Weights of a small mixture-of-experts language model, trained from scratch on English Wikipedia: 7336 steps.
Below are experts of layer 3 (counted from 0) of a mixture-of-experts language model. Rows are named router (the router's row for the expert), down (a neuron's output weights, with its number) and show model dimensions 0-191. Each number is 500 + 25 x the weight over its row's rms, rounded and kept within 0 to 999. Numbers have three digits each.
After each expert's rows: a language model's description of what the expert responds to. This comes from a sample of Wikipedia text that the model never trained on.

# expert 4
router:470531512499455522520541510518482503528485542511495532446492513502486489464486480513540530496522508527502511481482513532492474485509506493496460504476481483461511525521482514472519520500522499480497517479525484524457494473510478533501502515510461514507523460509510515442472476520487543450529511478549500466512456544481506495524448526497498487537474540473505460472468477514532508517488471532501488511510516491492444457477483476527513502528506481487479528493540534509516520496507481557485528480478451507506489467527492442521536517499484502480500465487542528439525540504482526494
down0:521469512505456516453506548518531529454516467502452517515503494496514454487528507492525501500519494479533491518492547513514509489499531467474496498524513422525501497470496490536494476509483493499515501497494480525501506487460461477525532538503464476488491495516509485495458533476515558487499496521538504504510491456475514513499464485491494488515493522489481449462519440501498504507477493517498543488456482555508459513422446490504464506478475524520564474498477470477488498476509497522505468528483488488495512510543529484480471486545469502485499491474511506494493482544482537485
down1:536479514522524472473471511461526493484455496564476539500516485492508485528451493526518462494517526530425520509479469423462517484528511536523487468497509502526538531481504501490468507490462535519482500526471506506534467461514503478520499504544509468503527516521513529538486484487484530472545504537494464509500469491453525457496482525485484508479503496473491560453515507506453513490479543472533515526505481505488498467509503501480504508482503526494483483523511555502503480507515500530522497499475501478542507486524477505531461513504522527496525446505481496478469512532497503522
down2:529477521527517528515500474505474478522491460472486526455446509493539490499465428536480496545466473491504506508486504530482478511470479501504541519514492503484511494521510503506522501478514457455503513490463530536529500495490535474502492550448473520496509509503479533490526495516498509525475551528463520456502521541504488493485537414457465504518516538475515485525483474517502509493497502489505511505492496509519534519502559503521487510523510478474505521545523507480528468487462505498501519492515518499497473489506481509495510472489551529473541482532567516482514554497509512461
down3:512499493485481498465507491524522528488543516523543518491484491493489510457509550485568519500463512453510508512495523461494536459516508477506487469533506486463518507490531491511455490517478480546512520500503507503500491536476505471507518462480525493514529475511500533505527493477503471495522456514497482548492533469507523456526486498498472467559547470493526507542489534516475476524477499515502502482519518491487496519480527467534512536458486492480478497443513527497474499485473496501493500526559523495470508507531500526564481565527473476543516512485464506517460521506455534507
down4:490476520537491483485511526470487502502489472509507506494505487567467494507502514535492518499467474500535547501493471486541469490463525526510560525490485487518506538472478514503450497461512478474453531513507474500529467480496519489509470571538508537465489549482499488510504500509525472478511549512482454484503473483468487510555519522479505511490498482477478499459526479482495495520500499514527507445522461451500471524464521511512496512524508532494509471478496512498462468525478462469523514477542488453504524470502488488539476469464488517529502443472540478478505487497468515505
down5:493478486505483489482565523482501515507537503529513511463502509501523452500494500479480498471473493504552500546451478532493511462471556514487477482475522503492513526513515511512483525500472527521474447487477537516513520469529496519497510502493510438492501530513480493495488513485544523522501473523479449492520507493489498507464554492504537429487491503516516500520505485455469520517493471487467462506518519477529497497484490513521474576534517444519502494497495504451504474505510456498465520534539518514487514527490530482472509462522478510515552521484500456554500485508468509513
down6:496504550494506508538470470481475494492508490488527521536490498485551493491508492461499495449475519486459530479523503482509511499501479510487485480503469497523506446510472480514474521480497504538514491485523525465474482526459521532506503475493488473470503496495506526521436495444518496513449519497504471512500493553536494520491513530494523484514497451503497522508431494469530450481485493543508476478573478517529502472474463548517440534503457543483508508505484493512466529511488506527514521482548524495511495473538504540531466502551495513491471522477485496502515505524482472495
down7:494504465480523503476501467476562507509445498497523529531442490492533521448507521469481484483509516465471517503485486530462525510525485482519515483493496517487487529491525513500479511514459594501483499493503498512543494458488490518495451479514519527491542510494557505494478493513475528473530496464497494490479487511530479487480486482505541488510540481476514479523512478498464485468493500497527494521539474481478462508533523469500514467501463507480525461496512534504502509517510537487525488453552496461476445510503490529548517519497521461499509459526454498459451510494491495487
What it handles: Clause boundaries and connectives

# expert 11
router:489492504491500491507472522497472495503536557509518516516461493493468522496494472510528492482537552575456503460508512537470480506509490514549506492462549461490474500512493481493486484522560459542528534470516487509460502525525459542524527524515504549507540449470520509453465483546497539475522517450516494497522492491492491483517481472483530493536471504512497496488491507492515500481502526528447513508498499511498475473504460499564510485540484461490497496444490493484505488474469479527487526509473500524499527480497470497502507519511485518478442485473514519493510525528507519496
down0:467502469536501509490531521476461522508499495519534488499537513471558493494509514467511528526499519550476499484486500516495550465495469492506501502495429505491496520518502537517455486463506512502500473476490472531513435471459520531493520549490504498540527498529506484548508488509513523499514529485485478494514519509483509551486508510469438516520452479519526515517477487518528530512493469485548504461520510519521515493482544481522455526478499499516484536470504494507516540515545491527533474513534501477479478496500531478446511500456568492489537503504498546479478522487510498494
down1:526509476477493465509517490493530531514484478528483463515530506504526450513464496504521521490493462550504501474531577509497478485494472490518481492492500556507486524509519479506499456562550497528483467520512511507520515545481498521495470477507508483479513520468524530509553487500491474545434487485500510555467514491472521521535554511514528484531528524508484512506460501471491493511517537473549501519505500498467494499525492518538495492509463483488484533506516512523463536483508546528513489514463492529526496504568497528522503503541505472483494490489496485478488496484549457470
down2:472480523547471506499494490466508479534492507509501540499536503505522502535518478541516494507513547499513485479523513521573511532539521483504475494487558484488496450461514458499509513512486517495449524458481487440481507488479543503508505527507511493511506519449528526490516506471546484501484479504523539517497483520494484536477502505549477509501506473478507515487455502487439468501527503515485461519493480460511475509512530517527455537553500513451462494505506495506503489531534513500543462522492471486490510465523462513485496495498492473524482550541519447510497511497500514549
down3:479519512475531483492486490498497464504488497469491494511474500498451497469507547457473461502479481509487519523487490528482468488534483469498472512543491508513551501492484500454522485518490520483533488489503452559456530485526475510515507511506487490487542507526513474499529529468505494512524514490547499489493551455492509520502535499481499525461498488502474522524529510506490516479544546509510531568468491537465496500511465486508522490520520525571489480499493498475497472502446534527467490462502474490493489531462545520448530487521518489506484485471490492447516483448480469460
down4:493470458511554512512460519466481480495487555501472517551472515499515480540474497492477488474487497504520520529519504506483552485539487484472501470473510467519491498509510515493476435504497493465527522540495482501489492506480473479490549511518498507564492493506572473512509524461500540473502484518542542505498515525472484486502484501552501509492478511479517493508496520582518497501477495498499499493505523491493499462514491481488514502478493473455505464504483543522502490486553459527463508474445502519512430507527487509476522507482471522525484546516481529521461508497461497515
down5:506507505501482467530464518518534534520522527499484474444464478464548509507488523476550451477537475470529469455504476504512490477464453503484534487481492505508478500496447526449530460513522497475458486487527514498479553540549491517450509496501493496462496454481474475493455491519500483506523524499469496497521473515513532500523458499509534480512509540510469459483469507503472505477502500482525489507517516506507495518506496502525478510540538522466458467493469542499497518526553480521489521478483528512555514471531458490500480532503528477515510497487495514513487530532500518478
down6:543512485510508496496478509472534507513524493482492476486521448506495486481492523520444526522509499489547515548480484509505513482503511484519535483499455505536513536511449516498537458493458495485496498493551491505474451468507479505496488490461522507469523468528481487511491477486471468475449553511532538548518513506463476487519544480520529502544529538506482493522495479481505485532513476477503505530488492493494507484478522554483491506549460455491455486486555511504494461507530523508482496514512534511503554540513510494499472453517513508510555500457548515517502522508522523513
down7:504476513492489508512472482515508454543459493514481474492531542490489508477469502490495488489468536503462517489456473493521452485537523479514471479522525493466499507469471517515492490507487503538517479479497506467540503512527480500508475443431529517529501522501493522531552492488485500512458492490525486466512512463479494537505519487514549523494521532548501519531526531530512527504488516494503515457520473500480545489524491486513464473505455549474447489521541475512519528488522512558512489537530534521505475505558534480467514469511495488508500534491511509493549472531506473523
What it handles: Adjective and Latin suffixes

# expert 7
router:491510522460471517544511517531467518525485547527518526465459506504470521448468472525487522465525538521475542484521548506534497501526486536524497508471522447461483530506485487464488506528527481497541533487533468517481491482510514517488501520531446517499544487475532504479492512508498503481499524471554504494516463513499448474514488498487489509503492502496478490470480478543508472482485508570456501539513531521498469490521472457520536477496492481475475480490488497481517511463498487519467534506482510536483465473509517488485552532535500510487485472492498536471543519508485519472
down0:493498526535561487510520485492452499517520545505495507475516519515523475490481525497453485520490517515492487509510464505487527533481462520500478509489449498521498494468493526478537504460497529536518487471454508482445554559444533505455487521507496508518490473510531522481497489537484554513519522549506568512484534491486500473510518457468526533493501518450511510498474491522475498485471479482466500514526541462517492515513502504499505496490522503506443539518513535500477482525437470511522482503513519505466484494532492470502495531489499433503486507519458524510494498501513491516
down1:531490473489514510495456523485485506517536491510488501525478500487522499489516522520541494528483479493471499489540416459497539508475451481483497460514506497510477532493575477495456506505491467443483517478542500455498531422504536468497513548519485531473508480488526529513470496463499509523521525474500487487494480476482474481545492469455530492509520499493482518466463471530506487477502514478494509490496523481468544482452501489537487512516498516510470511518473533447530526466466524529521509498508494470532485528517500493502505483479470499519544496520472473477525496534511508496
down2:490522499495488502468466487465503527525513485487474476473533521525473511435503461468497450485492493464495457477529489510565463472515492487519508460493482536493488493504553506503511447526486458500498483483526500483482480510477522496480462444488499473469493474525528485497526496487457505486511511484510540505494500532496564495502542500462509478490520492509452512464513530471489473471497508502530535491478507494497522520555497493508460511523509489494447467521558470529514481495560516517537525489435469479539493465511495495501487500493506466507521482482480469509524499513507540497
down3:489585509533458534552532481515521479531452486564477497550521488491532502516513482519497516471482507514483459526490497505484523522515498493523493512508502496527524473491512504519466480514456529492515498479472533490524525519518501514480472516496524505520530496536468511491504513515489509523485465533429511479478536482525516500492457504481472472502495486523518440494493506467486510512504445468506501451472497500531479533516532514475376496500473472507493497502512523508513475533543508493498471500495507487482470517463515485480497476497502515526490493524491491503497507516539481503
down4:509483556501516513487490498468519474505473535504489519511469458448540509465483498487464504470491462471480497515518483543535486524478504460493490554497487473491500506504539444550499545481524505482507494538544519475521531493552535511455488512491477477534491510473493479517505516481486489480492489456510531508511490504481480514475519440510511495448519465505509515525492502487502493429503517475497488515465490516473492534489528507468551470522514507484511493507527494505479478522517524472502515596508508498486519495509483511517558480473471486522447511495523463499491516516476510508
down5:501505478517439483504555480477479529475457519474475505509496499548537502492521536538475424496487485494505465513516509485537492480526489493516547463513480516546483469553475498517463510465519474506550519481484494497487474473453487509461488548471497543495430533487493497509535531511492506480481478500497518534487488513516541535484517526482518480483516497467475534527523467504523493529467475510488451521481491505529493499513530499499456476521511456522512519514507497494525473490492514483476471493452505516544520488497509519482533479480545541516484457506491498485483516472494507482
down6:507514506532511547468449484515522510498479531479504468482503471472498507474529513479477495497449516483554489557544520491494509502485492493498497488505519484502494506496547499519516567546485525488505500513519513491529514540510475505505457503476476475493466482516490524489473508483530467498485474514532474474531522518467506457466521497557449504506508505503487507518515534535487540481462536512469570537519417522492516489493462481489507472522520529497483544495469513497541499506447505499494463504453500539500510518475502475500511498479505492473490536500489447498494485525523499466
down7:512492516470512528474471494444521498543504510480516513524504481451501475485516510492483500475515489497478500502487499463483515534538477527509448463519431474499491473480487515493511496467486518513498490483472451503503521500469472515532481520521493519454498517545516523478461418487500506543484468476529473539512489441487505496463511461514490529521514520478521519471502498502471543516513457462467463535473496503486497477491545506503509527504483437520509508491470464532477543463483525464479508496502498480495500507498492504564532512502505485501485425507484523501506488490493478515
What it handles: Codes, units, name pieces

# expert 16
router:484503512479476521537507523542490498517475501533542526475489472523459500441476476503521497484569521510442516497511558500478506491518492509505490499493475503472504479517474505491496456499517481532535515495512480536492501505494457509530540479502447501493545477497569533465504518502494496445512534461589521508503480544493498467522490484515509511485521522477511483472465471499551488445536489516502493535517513532492459471480485460517538471502494477469507499495529516503515531493470495527525532494481480514488497484512509477519508516500519518484485477493511539472540513502482512464
down0:470545519474491492497496501535518542468497496456507447545481525512519470481512498448523448524528489506509535479511460475529481498505523524524494514530539473506479482471517523482541498536513483478513512464481487518494501491526512471505514502486513512521449554502500485498519467490524499473507491497501515519448489539514529521502516497483542499456486528532517537502456499529484470522502509520486517552471541486517499540500461470478493507525464486414459483502536493534513533501477523495507469531524528504510544484490522462490498525510474513516506506527523529468498523492486552526
down1:475506502467501547516452512489525519513443480491455508509534483504487540499465490516557494478528498498529464496522510495506511508547483479464521533529482488533520556479487483512484461500514530490467544506518505483516492517473524537500490497445493505522534555519508470504486502478496533490519504509489562498496468487493516484528491482506475502496469594533513490501543496519486518513463545485486525507508475484527498497503548511439478545460492508484490470512504469500518525500514490519524520493510504512490541545523472511528495464496483483531503499501447492484487486465522467469
down2:507512563525482476523539466509487486470487529469478469510534459523493529480495513466475515492543505507539473495529459504532509463475504504451507496568462488550514498469462535470497495507482499521498562489479486526509523532472512487518481523529487482503483538532468516528481503491485495486517514504527462520491500488474536531529507479492502485523508451534513497540501490513503504552468494511545505522525512488486470498450520496493580544515500473478544491497507480504483466503517491537479473499491507499514514522488501499485502504486488499492467495496520552490568492553516479493
down3:509529515501515507467475464481501507495516507447500508535508503502520542468539491494552468456515494518480500512465507486567492504483486484509491529483499482493514521494517488518505498543531535494473446518492494477484466472519507535511509467464489505490543529510502499524518441520502508475463533511513448534535481426494503448530483484418498485484537522485509498492500496454541485507516523525479541513521484515518453501517510488505471489507461529491505466496507486515532489488510504505502487497497522477536501524468505471505474548525499501475530528524502500505546566499460496495
down4:500461472424558465480456529508432570494527492460535522549500494501473525497521479482511496530497501486499479498483542497509551529500485501465475501483492571493511429491512475506518511500507510503464467511520514494515491516527505523529526523531511512480480515494491483514493522475504525485485471510529496485520510515466497534506529516499504455492515519493479473481502482451500518480498511500499522496474526500492536527530512506469526474486522472525534500529507495492488484442492498513487523442451485510495515525461485470508500472492546512501493523475535504477553514480500503453
down5:505487488498517517554471498483504529545502511526506468483491432566460449490527502524471484535529461544519531526490499514487491502522530493511523523494511433505498494530505518511502501455512522528487559451507485491491523493492497553541436516493516492490493523471475489520519451521493489507497473465519495476500461477520513496483527513446518467496511480505483522515503494497507512500514502543468497499470505503498535506517515503502498514502427532517513487500549503519530522509488521474576504498498495524474537478484502494515493557498505529515490502462535504469523497497490540523
down6:522497479496549527503507519477514495461533526501484516487559510513473513496544527499496512454565501489483462547491531537495510507504501523509552517489509507501487483518487479545494491512482496530498512506540527538468549446532514508535510550545516517514493484515506456513499510489474502473487531516511501489516447551471526521469525505548477502498476465517511520535493508524488534544503491513518497522468465511506494509535498546499497530478509503555513522482498486540499505478497509541495487490491470475517498469478570449509511490498485468522532519491522473477466463538513491478
down7:513511487480490510533552514469479496517471539481539535483471477506490488478480475457479514554465519569469461501486533497467492491471504499504549482481516484521492504531481501498517501429498527518503527517534535497504514493477523464500483496471524491500523540516503526472516486498483456501503544476491471556514494526487543478457477518512474544498470520506505479517517476479523476476541453476522488515530480460482525517500522556523509541518476498494519519520496498471505497513527489476489485531507534516477555488466478494515541508525542484512506481489496519463513479537465466524
What it handles: Space before numbers

# expert 2
router:484525531481472518521497488507488500501487471518503530472474459533488472499481479497514514472527533527477504472527516506493545465522504536530450487473487487511501515522499464484497472468520487508498519513512456500477481489484501507524493515541447555505494475490533502481471522512450544485534508492521486438532449514459513479552456515489499497485469511470522468495466501527535478469512473536477449522570529520494473476504465462534500508526490440498480511476535507504500490467476495527513527456489450525501527482506480473480515526521524462479481491475496509487500506475486510489
down0:530505493501506507530506517518503524528489526509517527506507496511525502530516516480498489508492545556519515474501496493519492503496503480507454512442462506507554494495503475538485486471496528489525460466493494545548520478500514486462511487508515536523474508515497463501501534536470501533444483520529480529434514512497480502526514545452490485475525496515431441519501569495473498497489479555453534460515503482480475471500540496511499510495508500466517477523521515489494534497508488501475487473509477494527501556507471475509542477523476470488489490459514493494462458460504476513
down1:502522503572525522563455519520529511495518491487518523482515517514516443550526513459497560457463512502481458520519525508518475495536511474487487514494515530505515502525526554501498501489493472487497501510470492514479547495511486504495545497470499534489492535520490513504531480507519475469495526482504543506495515472489526501479515509436503486461507518471479472520515528486461511496501555465484494509518532529503529505464502469505481487466523529493508496544506527468514469512514541484506450538537481526551478482458522461506533504521490525514489486499498510465452514496476486461
down2:480511497522504483521482508522515513509511506440493503432508520510515464493490482529485460500485479421513496532521479493467527496479520509491456476484529553460494495522469510530538496492486518501460514547494504478486511477571528460479487529498498505484510521494523504507496484490522518476527526412507483511488497537460486514513481507463488478531517496486523479525488478525482467515539473485485552462530519521485551493515476526473498521544522489511512482484529459482481523498498502511543450538508497494504542505494490510506506512477505540475465460524466522500534510482490505515
down3:441529529511450491534545520466501513500470511549462554586510512492528531526495496519482517508487482501466491451505495541503516498530501518528481456489490532491517479499494529484498526515493505482547501489516454518520489450489528465508517508494533497512510515544549521517548464515471507537527490497510481492508510477481516501517499475477513537512491491531533493486521518518523513472489508530481508531518484462525439506488514440519474507485513504498539528478527525518504531511514501458513512500536483516520486529500479497503541469530517491531501503512488519537527513490444517548
down4:548518518483499505515445525519498472505470497498538517462500537513475474522516480486494499468504484517509497435535506477525462469455501508512480481514551480484471530502424495498506445470480511508526523482493463500430491477498514479485487474490515517489479461498524501495535491510488509503497471516500530497542495487509548520533478457504493530527549514481458510502546530502505543478508495462524511499525511481508469517518543499496527525480521476501469518507531468471455574474480537534519508501482486504461486516498523479509505545482473514496489502496505525467497513518461519491
down5:509519503525519458502482522495501487481456512508466492507548485503561493515503498488503443517478475524491458506461473510528501489526541521538477477527499512516475505494480537523524525444475502482519484543482511507540494511488481473463518496518523509518518490483504494523504497481553516484547472520491439483505489542493530482534508476500524504498513458452492502532548518509530486538526526486480497571443478473497458494524505507472506464511510509506479477516523485488451482502482490503505479505527453513519452529513537523495448502521485491515485485534506497516552507482536455501
down6:488458479511516523531503516515545515526485524535504554471472499524512556507459459498498465483505445511494501474507455490464509502460498465493485501469512474524494485468500470500495497526495477499503489472542471482498500503502439482494511497495465463506485501476496475520529549484501512495505521493543533468513491523518495488494569486537503503473525494514505497538531473562518485505459489466491495506521500525499539526497513483527456472463500497493505490526519540492470565523509478467471533508515567500505518507474469496526518497527506544480525487491516487497463459520463506549
down7:506484483479498550495490534480517455501517568502520505510534537524480512537460522518494528498511448475457499510519533518515506466501536470533531474487549496486530467520493454508529484438513509490471499521509439518494420487526522509466465466457484518526501524507491513519503526488463531513491499504529529502528481473486465519523493452471534483496480488512470453470486524517501516507491456485521513495486513508464525476510503471509525483499480448475535505462484513479484500502512498506525519509465512526523524532493484526499528554504512519491531512501522510526474497472519515528
What it handles: Prepositions after nouns/verbs

# expert 3
router:470506505475498530513499490502473490539478521518541545488488508523470522492462452489512547460536506494490536500493521520505530489534501490534504488465531459470485506525504497492515455497515485476519552489529492533464486500495508535508508500525494515488524498493519511463472513545460513480520532484535482458525439529473483498526474479466526511523496500509517458461462466500547504479498491518456482517504494534490443472487507491541509482526476498459520513479489513535510505481478471514503512516471491544521491508492460505479532543528491484498465423479534531480549514468500499477
down0:501497500492529497487476490521526463506482495505530480494481524478511517473492499505493537522481500445486480572482486468476511485513516520570521472520486479514496475453543516517534527472474523484526504477482479478501471475552516487474510513435477532495458546505500479525507569479504494463510455492478523508512479508491518460497506492484460504526531485466473555492448530519521518482516519529505508483510500486461486470495501482474483499492458462483486511466536542491475525515518462487526474504457517497472512533501471476486502503495518494534452491540513499537517544516521494488
down1:514489486527484506488462522518565502485463539460514483511469508488516490482513497501505441525522492491494505461501531457534490531493567501520495488508509487473518481495461490509482545500491486505496468524546484458501508485563513477516503493492501548528527505515495500516509495504471559507519503486489499475485497531484492487476505444497476507500497492550517528466481456508481495515492533528476492493485506523529458494485501488515480494502482489514478470569478447514475477479458489498452509450535544533475498528506529488502521539479582514530472510517478483464470509489497494488
down2:515535509500571517519505489526503459501506447509514542507450496487509517496489525472519521508498492516506480505523491496467520505472521470490525547513506514527504506467526504501490498509471490497478483516502470508492541491543508533513476486484549462521545491525508448525492466520518502529520503512525529529524512518507544496483527509489488528470455443527471492474486515530524515498499531522513490481500504477509502503543479508482510502471523477451518523549537484517518513491524481486483487484493540521489528518500551478469447502541483479441485459553491509469437505469548468485
down3:500510495530485472493493523510520498535482471459439520519497500482510523507484475455547509509511502526507511508484521517462455447488472541542563459481485457507533506465503492502491509522504557527510523505474509564550552524460503544500524474510510508480484534453497512474510511518475470532522526517451475514541504500502466490528492528496466519466472522544482512498495550476555520494504473485492498485489491510466491508498519490503516496488520500528510491494508513496542503480488494487518486503495462485523536540468516514537522493498487541502533529510483503521533452522544513510
down4:506459480538512540508474488469514549522482503518513482546522459528518499483529479482501507484522528471503497473484476435519525492525544547478526519529501520487521498525459525491504529528498450509531486508477502495545453507494497533498492482470523487456508492488526576528486536523456478484519475514462460495483485501521525497515504503453504517495479518501547494468506533506519524512465501474498507459520513503507452505529535457478465538504459479500496508524496503452536544528499448470494465486482522500522466504486547485498506494508500510484502487523474521535504496477514472520
down5:483527524549486466496500516507514504503477500522476498512521450521558472468498495506521498505495489453526520506468535514533545552503471525428457515517509515480510539474522497513560482508529508489486485477528501484477529518440530542510520534458461519517512524496513513494480527532504497491463489488518506470508473497520466498468446481501549464440488516494521457474500479487507500534503486496517536480529504500498517517499490466512485549542511529497514486490505474520479475508523505492463488507486486516549509459494465516478472507497493462484505495470477447471496499483457516473
down6:483508458489521488482506534547545520511511479499498528491517482513485503481498520477544500581511503446459520497493514549548529479500474494496524521554505545515492446574479474509466522501496518487488486488499500557549493503541505492474476514522478538465502501500499495500510477486483466506491527484480517532458493494492476491529501510478475467490473507516458504504483487462460460523449489507495514471507524491457513500526459485507485546477532452475501502508487525521515450466524496511498516460502524489513519474501508540513529513521483511491455505472464502480513472488500469513
down7:513520521474491529488542530510480512519508512462509526530447519477492472506507460500475504529488509474483525498472550486503536491522507468510542510530517505509494517525464521519491501542505463513493500538481554484484456477494456523475490525508482462477499494542513473522484500475485469509448484499513482505524477490500545446468500527491509474506473516518504502484485506494503514531493480507506428505493524478459511493474474545502541499468485527511457499507501473522502463462537513480526483513524551512505460523480475488521520496563527501515531511555515449530492508521465515550
What it handles: Articles and determiners

# expert 1
router:481543524492485510551463490498487571511534483511509531488537510520464490460473498497552543505515505519483520455465526518499479442512438512525499489456498476458477511528475489471458505463558511479502527541539471517482489500502467552498526465519473536498514460497521536500463535495503551483514524493499513483514475489486506466517508506508525514499488532508464500438476438516506460505499497526506526534496511545498493483498472485515544469508490494470491506486510483524521498478538506527528499513459502522496489486514484488496535524484488509484487481493500498490483534491502508456
down0:499532534518500499477484518499539480464493519511537455518496485482468478503486521515450510512479496493529485538554506441505465514503451504476510481467535461496501522501505475528474525519488457505503544505510521504499557487446469477467544495531535517475530472504545495514514480469510519481503485517497469529533480530505495548502510481483530501479483539491475461452486497487510497496485506495488549510495473477529490523506489498531486541481524503459476533444480492445496469483513465503488490476502534527497515493540511477465491536449483491526548520500509480456536517514497502493
down1:507517486524488521496525511515505526464488488542524501512501472503518552500494490491511494509496510513504485478466522544446450491516509517491505489481455507440491548534495510452507515485479474472469507504504508492484520517474485515484526502539501487487471509479530526562517537508539520482485489503505541472490499477529468520462512496535528488497535537510494507540497502473516507541463484486490479484470464505472445520482484555493486477570462523488497521496485481491516503516480494527499537514483501543495495461485494568503470487521479495524513487457516509503519586486458466505
down2:482510497479496473477495507504437500491536554545496492532492519506450461543537523502454509520505501493516541526502474497507552502487508487540510519528502474507529525532513529468475492532481563530489525520491479501546497542513553548502533521494522504491518481504492537504488455474510504486505533520468516552491542461483484525506487507476503497502489462497488486478457519495463466469476531508513495504513545502481490458479461519516493478491502503513539464468545500516494525509481534472512480498512527504539515497450486529530479511462480465485493509488468541535476531517490479507
down3:490519482496528484521474481523511522499477501495480491484527542444491482472485476482513523487443504519526496472510539535495498487528495479528521512498495500480545483516523494446465464461463526494455509512476506521477495456485502484525508502525500515531532481440456488517514511498471509573469480465488473491480499452506505434518523518504493476470509550517489528507505520481490501477518496508510496509477507583501524471538499521529479454494517528479491522510482530504514489494531480479526494500500501520499506477515512461503477511528522564506505523497514498538555478558536492518
down4:533519493510512499492514522489522489484518496496490500508521495510537466527508542492487450456466482523509497479500473461494490438482501486515532446536488512502468466514500492533525501542529531493527542481520494501494492528477517509473465462466504501469476514491549507505514523539495481462494508512465512484437500455503499537525498515509524482493491481453504454524491483474509510430478527532506463538489504444489550523507491519515459470519523472501442522507486525512488498498499480516486488514523508505513462527515478506486469499491469489539484549449510471550497494506547517475
down5:495519496498522512502493476511498511534484499480477504501532466520478520442476494451482495533502493501499468509455462499495543500541492477513496451539473444495505481501508512520482535525501502542504550487519491556475493528497486535496477523492490489505529498548540488498528482551512505538524460494493522489508516520518504534514525499496509562498514512521490500540478498459510514467513474509477517488551456506521492534509500503497512474510477479489454520525530514472517516507494526510495470512492501514513510511447526473428500495519497447513493483526503589537528539484495539524
down6:523524509502504515490498488530536461436514510507541484508499546479498519489500516474490542460510510511484508453553538524503461500533480521481504463458466514498491450515494531488545487530485458472494487527538485508483477532476509500506496463503512479500539467527535501520526518504518489483529519531515470504508501464516514526520501512482545528431509523534511497511573451505505504516525513493494522474494484542501505502504498531542474493490500476485457531504513523468534509478571514513468471516511505457520517494502480535520516517506499515493505531534486521522437502527488523482
down7:479482519476486458516495472531480470507482476511509487472484507519495484547440491501522564494519515512520511528471516490508540494480504488489520551520472477469491494437471520522473502486521515481502484518524505494533525479537521520531491537513505491470460461553466472502555491533469517489501494474502483544518519482497515564514525468496507465497521490501483514502479520491481530480500510502503523514434492439477498513515518452466484524522512531498523480483471548512525506496476490519509535474466545476499490461465483492493534478457508482541475484491476538485471519504487501538
What it handles: Mid-name word pieces

# expert 6
router:472537498448491498505448509516492509516558465510524556485477496471492486485452494515453497489527530508500468494483518536524478503522505508507480505503535501485497474523491475497521518512501477487519537467503468540481459461465459506530555493507465498517475469504523538519456538511515532480497520489500518479512466506486512489522448506510507470526505517484481493454521489564506500478508498499475500507539551511487477515489473481522530500524512495468539542496527515521479527493489481528529528491533489508481495485514503472491528523545522472486463445478514506486506509466413508481
down0:503487482511483496509497515509468480498486509495517502519505492497475557468511446506528498533476505495516493515498508492477510507501527476467476488546514502526525500476494503496547496468472511474527478511489466465499455468516520494498493496476514485580502508513545458506495475524478543479516522500540523476537549505513473495555483569492546501462487504465489521539476513505470517439566496447510491506479473545507494505483476502473558519502518471512474495496465486534437526513513507538491528503520509482493515528511493517517482489478532494547509500500510497481532484517469493453
down1:488499483506474568493531491530494475494523501453521471494522516538549536508472487464534491512466511491542466501504505498504514469511480491484520478522488516525495493480483503516509551491506457451514462470490473522463507478506480506519525465462489521493513520538485502445468505484498463469510527487514464513489537499502505515483533470514488457519490476531539464529543481482489483526518477501517487491436491463491464523485481498480488496530516523463501538545488499527472557517489480456487496459470513471519466508477478511503512465523529477511501534509486444508522489550470491526
down2:489505517517491524485489518502455499511479475502511506479474504502501513492531501484475472506539503499474512527529514505530564460446511504472493489488470448533480545505522492501478495499514502460512502488490512512463469502498494493481488465506556483478504531569493477482451465514458487469483498502531500454510557483478518520518476499466495495457474488468514473497493509495490465511481518490497511517473531570502472478513515500475483529521498503528480497473479465497535509494493462458450467497533451452523525481449495498475519517502462473534492484445527484500500457480523519461
down3:467518521545506527499496510525470468485514487512471477496488500514485473497463472500544461521468449502520464464534514504474537499492525491472476520545485484532468471523507479522492463493538489501496517531480487454531493513448486576467520514485504528490508490499523523508509498529595510543494484522513509489515502502509520524528463432563521501460487517535504469525493521512524481480505504505476507548492452480531500525499551476537487481519510503478499530490505498473512469504473508538500516479497498494521474495513467475509490500503491525540527506498526494519472501536498528465
down4:493462467491511499495520457497495498480533518472508519493590473484466512516482545514441517521482531513503476481507495559543473431505504467492540552482537496512502518505482539478482508519497500490497489495501485446504493526516490487500513493485519476502506518515485483495473451491499505495480516468494544520471465504545493486466490501531512482518504543502499507525468504494491538519496522495460493492451477502447486503500477457473515510471532492508506446541485458522472525479510506476541505521520525471516519457539517537560480495483481494489516490504506495482522485461537472505
down5:517469496531501492487520511489498511488518534502493513451504494539458474484532531528505514487467496485512481473473481464463497525477502558552470491485492490503498486500524470509492458476481501489521459527505513481508525558492495462489494512463495512473507493510462477523501502492464500469503498533483510518452502468452469453507449522520470444433534489482523486527490537505504508516472541518501498512515547523466495466569490512510533482504482459530483500482482502502476490512511565480522498479542538476481494494503467488509492489462524516468495546516489462483508460519494504530
down6:494500478526474473492510557522495490537490492522537543502503479496496455498502472496507456496547532518490516449483523503521535492494483547498505521493471532501529444475520505513492456498481545506505503486507520522491482472520578513509532521510484504479511509573459485490532464511445519523503530505505499485518522473483486514483541524471521427494493499488471452511493486533483503452511533481465461498524529471470497509529458496462517513515508484477526503513490537511491519508500493477516491472520504479471541452485492480513495470512545495546508496513519512485495472477462525497
down7:489535514465518480511507447504508464456477522499503511516499523519516522439502520446511503528484519516537493485540559452498503550501464486530491461512446501529457531521514486505526538490509538479478466514507473517463529482520485536502474491522476473506530532478518464518489519511537495511545510512489504458450535519473475538488518478483461481496513492522539497511519505453527510514544521513509541530498471503525503531480500498499484512481473480529517495510491496504516485429538488507525511495535482480469470448501497531503481493510527519492521516473510444480496488512510507473
What it handles: Mid-word fragments